Below are experts of layer 3 (counted from 0) of a mixture-of-experts language model. Rows are named router (the router's row for the expert) and show model dimensions 64-127. Each number is 128 + 32 x the weight over its row's rms, rounded and kept within 0 to 255.
After each expert's rows: "mostly gets" lists some tokens that are sent to it at least half of the time. This comes from a sample of Wikipedia text that the model never trained on.

# expert 17
router [118 135 146  83  80 142  98 113 172 117 171 154 118 125 127 152 161 125 193  90 105 134 140  59 128 160 103  87 177 145 112 155 183  81 144  92 141 149 123 106 140 134 159  94 134 115  97 124 100  93 120 107 182  77 123 106  87 129 159 148 157 178 102  96]
mostly gets: " U", " W", " T", " K", " E", " S"

# expert 35
router [ 63 107 128 101 149 132 110 147 149 106 133 119 152 135 135 170 139 144 111 130  85  61 118 169 120 156  97  88 154 126 116  65 150 176 184 101  85  98 116  84 111 118 123  96 125 141 116 119  93 155 103  86 184 147 156  74 120  97  87 164  98 103 141 124]
mostly gets: " York", " Washington", " California", " Virginia", " Ohio", "shire"

# expert 39
router [148 146 173 123  68  99 105  95 138  93 143 119 145  46 127 133 218 131  81 165  93  55 122 146 138 162 155 105 159  83 125 129 135 101 166 111 132  69 138 117 155  83 124 141 140 101 181 155  85 219  94  87 144 160 133 103  84 118 150 129 121 146 109  84]
mostly gets: " County", " kg", " Airport", " Stadium", " km", " Street"

# expert 57
router [151 165 227  72  80  67 142  96 184 137 141 151 169  92 137 127  71 183  96  67  90 116 113 107 153 138 122  89 114 170 154 165 184 153 112  97 120  73 100 128 129 104 169 149 120 137  77 156 111  75 145 126 150 132 137  92 149 181 140  95 171 130 102 121]
mostly gets: " against", " joined", " including", " create", " received", " wrote"

# expert 26
router [111 125 176 129  81  93 113  87 148 126 112 170 147  96 160 146 160 104 136  97  94 124 107 146  91 145 102 138 152 127 126 146 160  89  91 126 134 157 122 109 123  62 131 137 103 107 138 131  66  63 154 118 167 111 115 131 126 130 129 129 179  92 136  93]
mostly gets: "See", " eight", " five", " four", " six", " seven"

# expert 21
router [135 145 163  92  98 161 102 108 154 165 165  99 120  94 113 127 131 141 147 139 155 114 112 140  60 104 147  71 156 181 112 124 143  71 103 108 107  84 152 160 133 122 144 138 139  95 102 126 118 124 157 115 121 183 147  68 146 165  53  80 161 170 113  69]
mostly gets: " until", "Le", "ye", "ume", " Alexand", " *"

# expert 8
router [ 84 116 123 121 103 136 151 127  72  79 103 143 107 108  93 131 139 128 126 165 116  96  96 143 126 125 131 137  93 144 154 193 144  89 130  82 108 103  74  97 146 104  75 141 139 174  36 127 142 178 128 105 133 147 156 106 100 156 136 139 101 176 135  71]
mostly gets: " was", " is", " were", " been", " but", " would"

# expert 7
router [109  94 164 124 127 170 102  99 136  92 120 172  72  87 128 120 173 140 208 139 139 129  93 106  52 128 102 105 158 107 108 103 148  81 150  87 116 110 159 124 164 123 100 126 113 120 120 201 135 151 109 149 151 146 149 128  92 193 154 187 127 171  76  99]
mostly gets: "On", " born", " After", " On", "After", " While"

# expert 19
router [153 149  77 161  79 109  74 126 153 102 115 166 127  59 146  71 120  83  98 163 121  79 139 132  86 206  96  64 132 118 145 140 107 144 108  43 131 157  96 135  49  71 182 102 118 115 190 168  98  85 137  82 157  85 114 124 154 110 125 138 170 123 130  89]
mostly gets: "See", " Player", "ator", "raph", " gu", "mb"

# expert 54
router [154 106 172  64 116 120 113 145  76  66  82  95 113  65 154  92  92 163 196  94 148 160 140 108 134 157 141  83 113 142 165 219 121 160 112  68 112  32 124 125 135 116 149 132 139 138 141 105 123 151 114 162 157 126 148  87 117 162 167 149 118 177 111 158]
mostly gets: " located", " named", " based", " built", " considered", " used"

# expert 34
router [138 147 107  95 134 110  97 104 173 101 191 137 127  66 137 136 187  64 135 136  95  79 110 114 120 150  93  60 131 131 159  30 155 143 146 108 119  71 136 118 148 135 140 144 155 103 124 121  63 209  64 131 174 113 144  82  96  79 115 125 123  74 124  90]
mostly gets: " latter", " same", "His", " original", " Assembly", " largest"

# expert 42
router [ 73 163 107 131 130 115 143 107  90  91  75 125 127 121 145  99 120 123 113 153 119  65 110  94  45 151 154  69 151  98  92 127 153 159 139 120  91 146  47 137 102 136 159 122 131 120  86 118 131 147  93 112 169 170 129 134 128  89  89 148 141 173 138  98]
mostly gets: " main", " short", " social", " political", " high", " National"

# expert 33
router [103 108 151  85 110 152 115  76  94 174  99 154 176 140 103  80 164 110 137  82  86 105 115 126 133 137  83  98 108 147 124  95 113 118 147  89 143 159 138 112 102 137  99 127 150 147 122 131 176 137 140 150 160 138 131 109  88 168 133 140 100 127  95 125]
mostly gets: " one", " there", " non", " Richard", " no", " Three"

# expert 4
router [ 93  87 136  90 134 146  96  87  87 104  60 145 139  72 119 149 128 125  77 163 109 138 144 165  74 182 126 143 169 118 100 131 155  94 138  82 133 145 108 167 121 130 100  87 149  94  82 111 172 161  89 105 135 111 137 138 100 113 114 131  83 120 140 130]
mostly gets: " they", " would", " has", " may", " did", " that"

# expert 38
router [ 59 104 142 137 139 127  86 112 130  92 156 178 211 107 108 150 150  89 142 142 111 107 164 133 139 172  60  98 164 130 173  98 189 137 134 139 108 139 154 143 113 152 228 114 124  93 114 125 115 122  66  81 167 153 106  93 116 125  66  93 148 135 110 154]
mostly gets: ".", " Phylum", " Athletic", " previous", " Supreme", " Victoria"

# expert 62
router [ 87 103 113 132 131 160  86 127 168  68 151 164 192  83 149 162  97 110 131 111 111 107 225 111 102 142 146  67 119 128  83  97 145 152 111  90 112 134  76  98 138 150 140 155 110 185 166 138  86 124  28 160 170 130 205 141  90 109 129 112 103 124 127 133]
mostly gets: " Lem", "ens", " injury", "uz", "por", " lost"

# expert 58
router [153  97  77  95 115  77  46 146  61 112 113 121 150 106 120  85 132 156  91 134 107 112 129 117 123 153 153 120  90 127  79 115  83 183 127  97 134  43 139 176 195 112 164 119 116 147 201 106 113 192 111 138 183 170 133 112 144 175 139 176  93 196 152  92]
mostly gets: " During", "ations", " parts", "During", " relationship", "ization"

# expert 18
router [125 136 196 119 105  95 149 139 115 164  92 176 176 164 115 108 111 139  84  90 122  88 143 136 139 131 109 125 110 145 147  70 154  85 136  59 116 132 160  90  67 151 117 108 147 131 138  90 125  84 111 100 190 179 140 108 162 163 137 126 202 152 139  85]
mostly gets: "ville", "berg", "kov", "kar", "ski", "č"

# expert 20
router [ 91 125 163 121 104 177 125 157 150 137  95 178 153 156  93 106 129 137 117 101  93 115 179 162  79 116 139  95 148 158 159 134 142 124 117  56 148 158 169 141  87 116  87 128 125  96 160 145 141 113 182 118 169 153 145 113 131 131 117 134 155 185  86 138]
mostly gets: "ya", "kar", "kov", "ez", "ić", "ka"

# expert 52
router [156 157 172  87 125  94 111  68  81 144 104 163 126  89 128 125 130 121 178 142  99  58 158 115 116 138 182  85 122 139 103 112 185 142 133  48 116  69 104 140 163 169 120  99 141 149 150 133 105 184 122 131 210 123 117 127 141 207 179 110 182 108 165 121]
mostly gets: "č", "ization", "ī", "ić", " Latin", "ism"

# expert 6
router [155 118 173 105  94 138 179 113 122 110 106 117 157  35 110 121 192 100 164 184 112 129 138  88 118 129 107  84 102 162 113 158 120  95 107  87 113  79 110 173 188 155  87 145 171 138 101 140  95 162 106  97 165 175 146 125 113 164  96 179 112 176 139  90]
mostly gets: " that", " which", " because", " This", " how", " what"

# expert 24
router [125 133 188 142 119 117 120 148  95 122  82 151 158 144 117  99 105 105 133 159 120  84 130 107  92 161 127  89 132 133 169 137 153  68 104  89 149 115  67 132  87 118 131 102 133 159 137 128 108  98 144  89 162 180  57 181 145 105 184 147 175 102 131  68]
mostly gets: "See", "berg", "ski", "og", "iel", "cht"

# expert 1
router [119 131 165 101 138 109 137  94 133 109 100 151 137 130 110 114 120 133 103 154 124 107 116 162 124 137 125 103  88 169 150 160 153  62 135  72 142  93 130 115 141 106  82 167 161 142  98  79 154 136 136 110 112 116 152 101  91 174 174 148 118 153 180  46]
mostly gets: " which", " and", " who", " but", " was", " when"

# expert 13
router [ 49 172 180 138  80 120 145  76 154 128 132 109 173  94 159 135 170 148 147 216 119  97 151 127 108 199 130  85  96  53 121 185 136  93 127  75 137  98  83 101 113 125  85 162 133 151 159  95  87 145  83 108 146  98 137  82  99 127 149 116 147 106 110 101]
mostly gets: " JPL", " MPC", " Phylum", " Binomial", " %", " Animalia"

# expert 41
router [156 133 137 106 104 113 102 131 112 145 150 209 179 115  94  96 119 165 118 150 118  60 148 130 130  94  89 140 123 149 105 119 155 142 103 102  99  50 121 130 125 112 129 149 163  68 123 134  84 189 109  74 110 117 143 116 119 111 106  88 106 203 160 121]
mostly gets: "00", " century", " million", "000", " pm", " Their"

# expert 16
router [127 154 158  99  85 140 128 143  84  86 173 130 188 134 113 128 109 116 115  93 126 151 101 100 105 122 155  64  93 107 120 128 110 127 130  64  97 120  72 106 119 114 104  46 143  76 151 137 153 152 151 139 181 147  77 106 181 166 170 134 183 112  80 110]
mostly gets: " MF", " DF", " Cup", " FW", "ár", " yards"

# expert 47
router [109 147 177 125  79 129 108  69  91 123 119 121 133 111  85 102 137 141 124 145  98  79 161 136 133 118  79  84 122 146 139 156 118 162 132  98  94  76  92 135 123 114 137 109 116 121 103 147 122 133 125  89 114 176 119  73 138 159 136 170 148 172 147  66]
mostly gets: " Phylum", "\n", "′", " kg", " cm", "$"

# expert 28
router [148 143 141 137 126 105 145  94 144 142 154 115 129 113 159 140  61 160 134 158 113 130 155 129 108 136  88 167 176 169 128 149 127 102 125  86 127 104 102 104  97 145 118 112 188 107 132 130 106 107 149  72 208  99  94 107 105 161 136 114 203 123 110  96]
mostly gets: "eg", "amb", "gu", " Ho", "sc", "Rec"

# expert 5
router [144 127 186 188 141 125 174 129 166 113 139 176 158 109 149 128  98 161 124 169  59 110 114 144  94 142  61  69 137  97 140 189 191 117 184  65  93 147 161 129 137 173 125 168 145  84 150 180 138 155 113 157 166 144  94 127  98 180 170 158 105 114 182  90]
mostly gets: " Date", " %", " Dum", " Lem", "ti", " Season"

# expert 14
router [144 115 149 131 104 132 170 154 176 107 221 162 153  84  70 165 157 118 103 116 121  65 115 126 103 134  85 123 130  95 134 126 179  78  88 131 147 126 108  96 100 137 101 169 135 140  94 152 151 196 138 175 171 153 121 107 125 189  60 136 117 147 119 103]
mostly gets: " January", " December", " October", " June", " November", " April"

# expert 53
router [127 181 135  71  90 147 108 130 127 124 144 135 104 109 112 157  57 161  74 108  88 141 124  71 113 104  91 111 142 113 121 123 136  77 179 103 104  63 124 123 145 129 100 147 104  75 140 146 152 140 126 142 155 137 133 111 122 138 165 147 153 117 151 160]
mostly gets: " from", " under", " between", " with", " including", " through"

# expert 37
router [ 94 131 153 169 125 159 129 140 101 141  57 171 178  93 135 150  98 113 154 144 117  81 133  59 117 121  90 107 167  91 165 150  59 135  89 102 127 131 108 146 130 143 190 110 136  89  56 141  91  93 114  77 100 137 153 104  88  99 118 138 159 104 107 115]
mostly gets: ".", "!", " same", " Phylum", " :", " real"

# expert 51
router [121 133 131 159  78 110  91  77  76 154 146 209 129  85 141  91 125 126 118 131 128 157 133 121 112 123 170  82 151 140 154 148 110 151 118  79 148 148  58 137 144 146 108 109 136 115 160 156 169 103 141  97 151 163 109 121 127 138 157 149 113 152 147 120]
mostly gets: " students", " reviews", " hours", " times", " days", " Goals"

# expert 25
router [ 93 124 197 168 112 101  82 108 180 128 118 136 132 137 112 104 153 128 137 182 143 102 156 133  70 111  84 109 137 118 122 146  90 114  71  89 177 150 104 147  90 107 172  75 148 127 192  76 115 117 118  81 133 111 121  87 103 165 169  91 211 138 100  56]
mostly gets: "pp", "bl", " app", "log", " sc", "eg"

# expert 22
router [161 106 143  94  76 124  91 189 144 155  93 187 156  86 107 115  91  73 157 168 125 140 145 111 121 141 156  78 139 151 154  90 108 116 144  87  84 156 146 110  81 124 196 103 118 129 170  81 112 111 165 131 126 143 154 159 139 152 122  82 140 188 118  45]
mostly gets: " USA", "rec", "ruct", "rac", "erc", "vent"

# expert 12
router [ 91 113 187 138 145 115 131 110  81 101 141 143  87  75 128 128 153 183 137 167  83 145  88 176 108 194 120  57 196 153 166 134 156  65  80 128 103 160 127 174 141 103 123 108 117 152 110 160 131 104  90 130 111 123 147 116  93 183 103 183 147 136 110 131]
mostly gets: " JPL", " MPC", " southern", " North", " Northern", " northern"

# expert 46
router [142 152 113 104 136 128 138  98 105 101  97 173  97 135 160 107 216 186 167 123 102  87 147 120 130 117  89  83 167 105 122 154 190 136 172  68  95  88 141 116 104 145 119 108  56  67 128  84 115 144 125 179 156 132  92 118 147 145 127 136 108 139 119  91]
mostly gets: " one", " UTC", " Nominated", " pm", " no", " Best"

# expert 44
router [101 127 182  86 136 120 178 152  86 133 174 176 153  91  49  82 141 146  83 152 121  89 120 154 122 114 128 110 109 124 120 177 193  76 169  51  90 101  70  89 105 119  86  94 114 141 152 104 169 149 125 141 141 168 129  59  91 108 109 172 197 162 174 182]
mostly gets: "\"", " km", " York", "″", "”", " kg"

# expert 48
router [146 150 125  97 143  94 114  75 114 141 109 126 130  89 200 148  87 105 119 158  82  87  93  94  80 153 183  77 111 149 144 138 182 150 121  56 107  95  71  75 120  90 127 145 116 157 123 133 130 147 137 135 124 164  56 201 114 133 135 167 124 160 160 172]
mostly gets: " caused", " features", " using", " provides", " systems", " metal"

# expert 27
router [177  91 155  86  68 133  71  94 115 114 114 138  99 138 148 139 156 168 128 112 136  90 152 129  98 125 101 111 114  99 130 111 126  88 125  62  96 142 133  92  80 111 154 101  89 140 189 112 115  75 105 106 206 107 102 122 134 143 185  96 154 129 164 127]
mostly gets: "pp", "ult", " [", " (", "ash", "("

# expert 23
router [101 148 162 146 118  89  80 134 149 130 153 197 139 138 184 166 157 153 160  89  98  73 168 125 117 102 149 116 209 153 148 139 140  63  94  78 171 193 138 179 118 135  75  85  90 110 175 147 129  61 150 111 174  98 145 116 120 180 119 120 124 183  88 157]
mostly gets: " several", " N", " G", " L", " 42", " 32"

# expert 61
router [184  98 179 158 129 133  83  86 123  83  92 136 177 104 159 113  66 116 105 151 102  61 128 107  78  79 118 116 122 149 140 103 161  89 192  57 100 162 169 103 105 153 109  89 167  85 156  75 133 121 100 132 156 134 143 102 148 209  86 157 145 120 202 148]
mostly gets: " Lem", " Women", " Inc", " President", "finals", " Sciences"

# expert 63
router [131 143 116 138 114 115  89  55 110 186 135 137 125 129 161 164 153 108 139 142  67 136  83 145 166 120 139  61 156 116 142 153 134  99 122  66 131 147 125 159 151 139 125 141 139 125 129 143 116  90 110 128 182 177  73 160  53 131 157 125  92 171 124  99]
mostly gets: " members", "ations", " students", " events", " forces", " parts"

# expert 9
router [138 117 152 120 148 137 124  94 160 185 129 129  96 126 155 139 160 118 133 117  97 134 134 110 104 123 117 113 132 148 153 160 113  76  79 109 110 129 152 114 120  92 115 124 128 136 111 120 124 105 103  95 134 113  71 117  56 151 129 180 142 152 135 119]
mostly gets: " too", " not", " such", " so", "Pe", " These"

# expert 30
router [161 168 213 171 139  95  87 158 146 172 145 147 175 111  89 158 108 107 113 117  67 138 138 131 131 127 137 118 140 107 169 102 134 134 122  90 132  91 183 101 105 125 105 131 129 101 112 105 112 107 136  87 157 146 138 105 124 158 116 109 187 148 140  87]
mostly gets: "nia", " Syria", "LA", "dale", "kov", " II"

# expert 56
router [154 106 133 110  93 149 118 108 165 112 140 181 130  63 143 114  55 122 160 126  52  83  97 161 105 115 104  82 187 166  80  99 156 108 161  56 131 140  82 130 155 172 109 143  63 118 181 131 157 125 110 112 204 152 152 108 120 142 132 195 217 161 122 141]
mostly gets: ")", "]", " ex", "}", "ens", " Species"

# expert 3
router [ 80 133 184 113  73 193 156 154 182 183 151  98 163  51 177 130 169 180  99 169 110  98 144 108  90 160 117 123 148  92 101 164 148 107 134 115 149 101 150 138 151 151 103 109  90 140 140 139 158 121 183 132 180 128 101 103  91 164 158 138 100  99 133 144]
mostly gets: " Mount", " ·", "born", " politician", " near", " Lem"

# expert 0
router [149 157 130 153  28 155 141 149 209 112 163 119 164 130 165 152 122 134  98 153 111 117  85 112 105 161 132 171 161 107 135 184 142 103 134  87 136 175 122 118 155  79  77  90 164 107 135 116 107  91  95 151 157 168 170 111  84 110 128 134  71 145 178 157]
mostly gets: " not", " been", "ally", " being", " now", " often"

# expert 11
router [123 132 145 122 146 157  94 141 100 108  86 162 132 108  72 134 133 151 127 145  95  49 113  39 121 131 136 106 102  86 108 190  79  96  99 117 101  93 115 101 120  79 147 178 129 139 151 146 159 160 118 137 116 142  95 119  81 235  68 159  60 164 145 128]
mostly gets: " but", " when", " where", " while", " However", " before"

# expert 10
router [100 157 226 144  78 132  90 136 101 103 143 151 117 125 152  71 103 167 138 139 133  96 160  91  85 155 120 124  50  93 143 170 147 103 165 101 148  95 184 100  89 143 107 183 167 114 118  63 182  88 132 154 220 142 134  99 120 190 101 137 150  85 109 114]
mostly gets: " at", " Lem", " Candidate", " At", " near", " &"

# expert 32
router [ 38 132 133 101  45 171 144  97  85 153  77 118 159 167 129 122 137 115 135 143  82  82 139  72  83 174  62 117  92 131 104 147  78 116  85  78 130 184  61 123 115 175 150 107 151 163  89 134 131  74 161 104 176 142 108 160 164 134  81 148  96 146 123 144]
mostly gets: " social", "Personal", " political", " full", " public", " short"

# expert 29
router [131  82 183  57  60 110 120 100 132 176 172 128 119 178 116 159 174 166 144 152  91  81 148 112 111 165  79  78 152  64 172  78 183 123 105  64  88 151 111  70 110 153 159 153 101 143  97 101 135 159 158 120 144 123 127 114  88 138 172 141 135 169 147  85]
mostly gets: " SC", " M", " NA", " B", " S", "PA"

# expert 59
router [156 121 164  87 145 165 114 103 148 140 126 108 162 178 139 120  95 141 147  89 154  90 136 118 108 132 128  85  92 115 145 134 106 125  98  90 117  78 117 168 177 154  69 146  85 137 151 134 130 130  82 157 191 146 104 120 166 151 163 142 147 206 143 111]
mostly gets: " a", " an", " A", "An", " An", "At"

# expert 43
router [165 113 204 109  99 122 113 134 138 122 159 105 102  38  80 106 135 143  96 155  92  47 157 108 132 126 109  77 128 137 157 125 125  85 122  51  88  60 121 142 157 112 121 109 105  64 120 142  55 186  96  95 124 183 156  90 100 109 127 140  89 142 113  59]
mostly gets: " Airport", " County", " Road", " Regiment", " Township", " Empire"

# expert 2
router [143  99 162  92 111  93  81 175 125 157 104 152 167 106 124 130 160 111 144 133  96 126 152 111  72 192  94  97 124 104 132 133 118 148 148 113 155  58 107 125 110 137  88 137 151 107 165 136 134 135 131 117  92 183 138 151 113 150 183 184  99 128 106  71]
mostly gets: " MPC", " %", " List", " ITA", "Char", " university"

# expert 31
router [142 134 153  36  90 133 115  84 119 177 102 164 154 129 122 101 196 130 150 148  99 104 129 116 139 111 150  90 131 180 157 113 207  74 103 105 154 125 161 141 100  80 107 102  84 122 141 103 111 107 144 110 197 139 111 135  86 155 212 128 184 174 157 101]
mostly gets: " [", "(", " (", "{", " Ta", " 184"

# expert 40
router [ 88 136 121  98  97 154  86 140 126 140  86 147 143 111 182 143 185  92 154 156 109 115 140  86 115 140  71  81 135  87 167  98  94 101 139 118 163 126 145  98 113 161 171 138 136 133 116 111  62 167  45 114 144  95  94 136 106 109 170 169  94 103 147  57]
mostly gets: " Love", " Dream", " wife", " father", " husband", " Heart"

# expert 45
router [ 68 135 106 170  73 143 156 145 130 105  83 114 137 118 128 143 159  62 153 122 119  77  77 175  99 155 144  39 157 109 152 143  85 148 149 119 112 107 122 166 135 154 113 137 167  84  76 131  76 144 153  85 176 130 140 101 146 110  62 135 105  98  88 116]
mostly gets: " Richard", " Michael", " David", " Robert", " James", " son"

# expert 15
router [116 141 172 142 120 110 159 129 109 170 141 178 149 103 153 122 107 100 157 182  97 153 115 187 131 137 102  99 111 131 139 183 163  98 141  80 163  86 161 139 123 124  89 116 159 119 109 100 142 177 172  85 181 138 138 140 138 141 179 115  96 158 136 101]
mostly gets: " and", " or", "'", " Genus", "’", " whom"

# expert 36
router [114 149 139 107  98 169 147  95  68 104 155 152 149  64 165 103 161 156 126 128 108 145 118 106  65  72  94 105 162  95 106 113 169 117 149  75 147 122 149 145 138 116 102 106 122 108 132 102 141 204  79 141 140 153 129 144 153 123 161  98 144 183 162 111]
mostly gets: " every", " MPC", " Best", " second", " 3rd", " highest"

# expert 60
router [ 72  97 174  78 109  90 109  75  91  75 105 142 147  60 120  89  95 172 103 122 150  96 123  51 101 110 161  72 116 123 127 183 139 149 131 101 142  78 112 101 104 136 153 118 121 146 142 119 135 223 140 133 131 134 105 137  94 190 144 161  64 129 138  72]
mostly gets: "ating", " moved", " joined", " using", " established", " killed"

# expert 50
router [142  74 122  83 115 105  83 140 129 141 148 121 139  97 154 147  52  84 107  81  72 118  78  51 158 104 158 123 120 144 136 171  97 115 129 102 131  63 119 127 109 125  87 148 108 136 157 132 141 167 130 162 164 188  72 130 104 159 101 125 146 118 123 128]
mostly gets: " with", " from", " for", " between", " against", " including"